python train.py --d_model=192 --router_score="softmax" --normalize_top_k=true --routed_scale=1.41 --vocab_size=32000 --tie_embeddings=false --lr=0.00195 --steps=5456
Below are experts of layer 7 (counted from 0) of a mixture-of-experts language model. Rows are named router (the router's row for the expert), gate (a neuron's input weights, with its number), up (a neuron's input weights, with its number) and show model dimensions 128-191. Each number is 50 + 10 x the weight over its row's rms, rounded and kept within 0 to 99.
After each expert's rows: "gets" lists some tokens that make up at least twice as much of what it gets as of all text. This comes from a sample of Wikipedia text that the model never trained on. Tokens count by the router's weight.

# expert 17
router:44 75 55 63 45 62 32 67 45 49 56 39 68 49 51 58 51 53 48 35 67 53 50 48 47 55 62 51 71 61 37 53 71 44 49 52 76 66 56 39 41 45 49 56 48 59 52 45 36 41 48 30 51 58 51 52 45 48 43 53 58 57 45 54
gate0:53 59 50 41 52 49 45 51 58 50 46 46 49 59 28 51 42 43 49 54 47 55 49 46 53 43 37 56 51 45 43 40 48 44 55 54 73 50 57 60 48 61 56 64 66 43 51 46 47 44 57 44 37 53 38 52 68 50 53 53 43 56 42 38
up0:44 55 52 38 48 47 53 55 41 45 41 45 50 64 49 43 42 52 50 49 61 83 41 49 43 46 40 52 51 31 33 48 53 38 55 54 48 58 50 54 45 54 49 62 64 43 57 60 49 43 53 52 40 48 33 47 77 51 49 42 41 36 34 46
gets: " a", "\n", " 1", " 0", " an", " 2"

# expert 7
router:43 37 31 60 52 46 51 60 41 54 67 60 64 45 52 42 67 61 37 41 55 65 42 37 42 53 59 37 62 53 47 66 39 47 51 58 31 42 51 48 36 43 56 56 47 56 50 61 54 58 63 57 39 61 64 54 31 81 53 65 55 43 54 44
gate0:46 45 51 40 56 54 59 44 44 56 48 57 48 55 48 52 39 49 27 61 60 49 54 57 62 48 45 54 54 53 43 51 44 58 54 44 67 68 48 26 41 55 62 72 63 56 40 29 47 52 63 31 36 41 44 51 67 43 56 56 45 52 42 49
up0:44 35 61 43 32 50 37 38 53 41 30 47 59 49 53 39 44 58 59 50 66 46 60 63 58 44 52 60 51 60 59 56 40 51 56 21 43 64 44 44 51 48 69 45 59 55 45 56 59 49 58 61 31 63 46 53 75 49 60 40 41 25 41 47
gets: " ", " 1", " 17", " (", " 15", " 0"

# expert 36
router:40 59 44 41 56 33 26 26 56 43 36 53 54 39 68 69 64 47 46 59 51 52 60 72 52 45 49 44 51 56 56 48 42 27 52 51 52 56 47 56 62 51 36 47 51 34 53 63 49 42 53 47 48 48 48 57 43 53 44 55 38 52 54 59
gate0:44 55 54 45 55 57 41 49 57 47 40 47 41 37 35 52 43 34 40 38 45 50 40 49 50 36 48 44 68 45 55 38 46 54 46 43 55 49 40 37 39 85 59 47 72 38 37 44 40 57 57 29 37 41 50 39 63 44 68 54 68 62 30 32
up0:45 63 57 54 40 31 55 47 58 46 28 43 49 57 63 46 30 47 42 53 56 47 53 54 58 55 54 61 52 41 42 48 53 35 68 25 51 47 48 56 40 66 51 61 66 42 46 42 49 67 48 47 47 41 38 52 72 34 52 46 54 35 37 56
gets: " |", ":", ";", "-", "=", " -"

# expert 15
router:46 34 61 50 44 56 67 62 48 47 49 48 54 59 50 47 35 66 33 52 81 27 56 69 52 50 54 49 52 59 38 69 35 38 58 48 60 68 54 45 41 47 49 49 59 50 66 41 46 52 54 50 45 48 32 43 59 61 43 45 57 28 37 58
gate0:51 56 57 55 62 60 57 61 53 52 47 51 58 51 43 48 22 51 31 44 38 55 46 59 52 36 47 47 58 46 45 42 54 41 59 39 71 52 50 36 50 66 53 73 60 55 53 43 37 51 47 45 47 61 37 47 64 44 41 62 57 67 39 42
up0:45 50 40 62 44 53 47 62 33 63 31 40 46 53 34 49 12 43 47 57 67 56 54 58 46 43 46 56 52 42 40 49 50 27 60 31 53 52 40 42 65 42 46 59 69 37 51 39 43 56 41 47 35 66 30 55 67 43 59 43 41 54 40 50
gets: "th", "ed", " first", " second", " one", " him"

# expert 1
router:42 64 54 52 63 46 48 66 50 56 40 43 38 68 33 53 70 43 59 44 56 60 44 37 37 44 45 45 50 38 37 44 40 48 62 57 44 46 49 36 28 45 69 54 70 43 49 42 39 40 56 34 59 39 49 61 67 50 57 43 41 44 53 49
gate0:49 45 44 48 46 35 54 73 43 45 49 43 55 46 36 63 47 44 35 50 42 53 58 49 52 43 48 58 57 40 58 41 54 46 50 38 61 47 40 47 56 64 77 60 76 49 46 47 37 41 54 52 42 42 52 41 42 42 56 64 47 46 54 47
up0:36 58 50 54 63 38 55 51 44 48 32 48 47 45 37 60 47 42 41 62 62 65 59 57 42 39 58 54 50 33 58 54 55 40 72 40 44 44 44 58 65 54 46 36 67 46 52 63 44 50 66 40 25 47 29 42 68 47 72 40 44 42 37 46
gets: " 2", " 3", " 0", " 4", " 5", " 7"

# expert 49
router:51 45 55 64 54 52 34 59 60 50 30 50 52 63 50 45 38 57 58 52 38 46 50 54 55 54 50 52 53 48 46 42 57 43 56 51 61 40 48 69 48 49 52 49 56 47 66 57 60 56 43 71 40 42 55 56 66 46 64 59 47 37 35 58
gate0:42 54 44 38 60 41 49 45 58 47 54 56 60 34 42 59 34 43 29 67 55 50 61 44 56 44 34 47 58 40 54 50 53 48 35 57 64 52 63 41 39 71 57 60 57 44 32 43 37 52 52 37 48 48 44 58 54 48 62 53 59 64 42 38
up0:45 51 58 58 46 54 50 50 39 46 34 43 41 46 49 47 27 53 31 60 64 51 63 29 55 38 34 44 49 36 57 46 73 36 47 38 41 49 47 63 51 68 47 42 65 38 57 62 35 61 34 47 39 43 47 58 59 52 50 49 25 42 42 56
gets: "s", "\"", " School", "ing", "e", " Park"

# expert 42
router:71 53 29 60 59 38 44 47 67 45 52 49 40 31 57 30 36 60 40 50 53 43 55 40 49 62 27 44 54 42 43 30 66 55 52 49 43 31 43 58 72 45 35 54 55 56 58 57 51 45 38 61 45 52 53 59 60 59 49 33 50 46 53 65
gate0:54 61 53 62 48 47 54 39 54 61 40 46 49 55 34 50 35 38 45 62 47 48 61 59 61 51 34 59 59 41 50 32 44 35 52 45 65 62 43 52 47 60 72 49 61 44 48 39 40 43 54 39 35 49 41 45 66 67 62 57 45 43 29 38
up0:65 64 61 54 45 57 56 41 50 56 35 33 46 58 53 43 11 51 53 55 56 64 67 45 53 47 37 61 52 38 45 34 55 28 52 34 48 56 33 57 62 47 59 38 59 48 53 65 44 53 52 57 39 42 48 58 69 57 50 51 35 32 33 43
gets: "\n", "1", "2", " \"", "3", " U"

# expert 14
router:53 44 59 63 49 53 43 59 41 55 32 52 45 41 58 52 47 36 63 51 59 60 43 67 57 63 35 40 42 57 40 35 53 39 42 48 81 62 56 39 40 53 51 57 57 46 36 69 50 39 44 34 51 48 58 38 31 57 41 46 46 60 49 48
gate0:63 44 61 39 54 51 71 48 40 48 35 37 40 56 30 53 52 46 51 56 50 66 51 49 54 31 34 51 52 43 51 52 58 39 53 48 58 59 49 44 53 60 74 53 55 57 47 47 44 64 55 42 51 46 59 44 52 67 56 41 61 51 47 42
up0:44 59 59 55 57 57 55 52 32 61 44 44 40 52 59 65 34 53 61 64 59 54 61 57 43 52 43 53 47 22 34 43 58 37 69 36 38 44 48 49 63 55 47 60 66 55 52 51 28 44 48 44 48 44 51 46 82 59 61 34 48 46 39 55
gets: " a", " his", "s", " an", " their", " her"

# expert 61
router:56 53 48 69 48 52 56 45 61 56 29 44 57 44 41 58 38 53 64 30 26 63 57 46 63 46 37 62 55 54 64 59 51 52 58 64 56 55 44 45 39 72 27 36 45 51 54 30 61 47 54 30 44 50 49 42 50 47 39 43 52 27 47 54
gate0:52 48 55 49 51 50 54 48 37 49 44 43 60 52 46 46 40 51 36 49 38 50 40 46 48 46 54 53 62 39 46 32 50 44 58 45 54 57 64 41 55 65 59 56 65 47 42 42 32 60 50 42 36 55 40 44 69 50 56 57 56 48 33 21
up0:36 58 52 47 50 46 43 48 45 53 43 55 38 61 47 51 39 59 39 47 60 53 59 69 47 47 51 66 53 32 31 41 51 45 61 36 44 40 68 53 47 59 56 48 71 45 41 70 47 46 47 38 37 36 38 50 66 38 50 38 38 31 44 42
gets: "-", "|", "\n", " |", " has", " is"

# expert 32
router:64 36 44 33 45 46 51 34 50 47 37 53 54 52 53 67 40 52 41 41 72 54 50 55 43 45 46 66 55 59 42 59 43 44 25 53 58 49 48 37 39 57 63 53 45 45 57 49 42 67 53 60 57 67 42 47 33 30 34 50 41 53 38 44
gate0:50 45 50 50 52 56 52 56 59 56 46 55 54 55 47 49 46 33 41 46 63 29 38 47 45 49 49 66 55 38 40 42 54 22 55 38 53 48 56 55 49 62 59 62 73 29 54 33 52 49 55 38 37 50 40 40 60 40 56 46 49 52 48 36
up0:47 46 58 47 34 46 51 55 42 64 39 43 53 53 55 39 11 53 45 51 57 54 53 59 56 40 61 55 37 38 37 35 63 36 64 39 44 21 53 66 50 51 50 44 58 39 65 57 50 39 52 40 41 54 44 39 74 55 52 43 31 37 33 47
gets: "ing", " with", "ed", " on", " have", "s"

# expert 58
router:45 55 32 48 44 69 50 30 54 60 37 61 44 40 43 48 44 49 61 44 60 38 59 55 47 49 55 45 49 52 55 37 34 40 44 49 59 48 53 47 63 58 68 61 37 42 57 65 38 48 44 54 59 57 64 54 60 56 54 49 33 51 54 45
gate0:47 53 57 59 63 49 55 61 48 50 47 58 36 44 35 54 44 45 40 45 39 58 47 52 57 46 39 48 66 36 37 47 48 31 34 40 55 51 66 35 40 68 63 57 58 43 27 33 53 56 65 43 45 53 48 48 50 48 68 53 59 44 35 48
up0:52 49 45 56 45 52 68 51 45 47 45 58 33 45 56 50 36 54 63 52 63 70 56 58 58 47 39 61 53 33 52 44 59 28 60 34 39 45 62 43 47 53 57 28 61 42 57 57 37 69 58 40 50 67 57 28 83 51 45 41 50 48 35 51
gets: " |", " at", " to", " from", " in", ";"

# expert 25
router:43 53 48 41 51 43 43 45 46 52 60 50 55 43 45 38 55 56 49 68 44 33 49 47 59 53 52 64 39 70 56 65 39 37 42 42 66 75 43 48 61 42 46 56 36 62 45 32 45 47 61 34 45 32 47 62 71 54 57 54 56 59 62 52
gate0:34 29 51 51 56 45 52 52 46 43 45 52 58 57 39 48 63 40 41 39 67 54 62 54 58 24 51 54 49 51 42 49 37 43 48 29 46 58 65 43 58 52 62 67 59 49 46 37 42 35 67 42 32 56 51 50 56 33 43 39 53 63 42 31
up0:49 38 67 40 50 29 45 42 40 46 39 53 49 61 54 47 22 58 49 46 57 61 54 56 49 35 33 74 52 41 62 62 55 33 66 50 40 58 65 48 55 38 51 42 43 43 52 52 59 45 63 54 33 38 32 59 65 28 57 28 44 45 42 51
gets: ",", " –", " |", ";", " —", " -"

# expert 6
router:39 50 60 40 48 45 46 37 57 47 59 72 73 50 46 54 58 52 52 45 60 50 41 44 57 55 59 56 70 38 41 58 38 47 48 42 31 56 52 54 51 53 58 50 38 58 47 69 39 48 43 50 62 49 48 45 59 47 54 51 61 59 41 30
gate0:41 49 48 46 50 54 35 50 48 61 54 52 52 52 53 58 42 29 41 46 51 50 45 53 56 29 51 33 63 36 56 40 50 52 59 50 47 65 59 69 51 63 68 49 71 43 32 38 57 53 65 43 43 46 26 46 40 53 54 54 73 49 51 24
up0:51 53 47 60 37 60 52 34 39 60 32 45 52 53 54 49 39 41 42 42 71 51 55 54 48 36 51 53 56 35 43 40 65 38 66 51 38 53 40 70 75 46 54 41 69 38 39 63 53 45 56 41 53 44 24 55 65 54 53 40 51 50 29 38
gets: " ", "S", " S", " G", " K", " W"

# expert 26
router:54 49 38 42 52 44 50 34 52 36 51 45 68 65 40 31 67 56 63 56 34 56 59 62 42 54 58 44 44 61 65 58 36 49 53 52 61 51 42 42 56 57 35 57 70 39 53 37 41 49 65 44 56 43 50 37 51 37 62 42 44 45 59 72
gate0:63 61 49 37 57 49 60 49 59 47 45 41 35 48 44 54 45 45 42 43 49 39 65 48 36 49 40 47 64 47 51 27 40 52 50 48 51 52 58 34 55 77 62 44 56 41 29 32 27 49 64 53 46 52 49 49 56 49 62 41 65 61 49 38
up0:54 69 52 54 51 43 53 40 49 54 26 50 54 45 62 40 23 51 59 57 56 52 64 59 55 51 46 61 68 36 43 33 64 45 51 36 50 68 55 42 64 53 57 25 59 44 36 46 33 54 59 54 40 50 33 39 72 46 66 43 44 59 38 47
gets: ",", " |", " to", " he", " she", " not"

# expert 4
router:49 32 57 40 37 44 42 41 48 38 41 49 56 51 47 72 34 61 43 34 41 62 55 44 50 41 38 60 38 50 40 38 47 57 66 39 52 38 41 52 57 64 54 66 47 38 69 30 53 69 46 55 56 67 37 45 48 36 29 56 40 42 60 33
gate0:61 57 45 46 48 43 61 51 39 60 50 45 48 48 51 42 33 48 50 52 48 50 59 48 54 45 41 55 58 50 37 48 48 43 44 49 55 43 45 47 47 64 68 53 62 42 55 57 48 58 49 27 39 64 29 39 56 49 51 45 51 51 42 34
up0:54 53 43 67 38 48 54 44 42 61 44 58 36 46 46 49 36 51 54 57 62 67 54 57 43 42 57 65 40 32 29 43 54 41 57 33 49 50 67 64 59 60 46 45 69 34 50 59 57 52 46 53 50 47 31 32 79 52 55 56 44 34 41 47
gets: "\n", " had", " has", " made", " have", " played"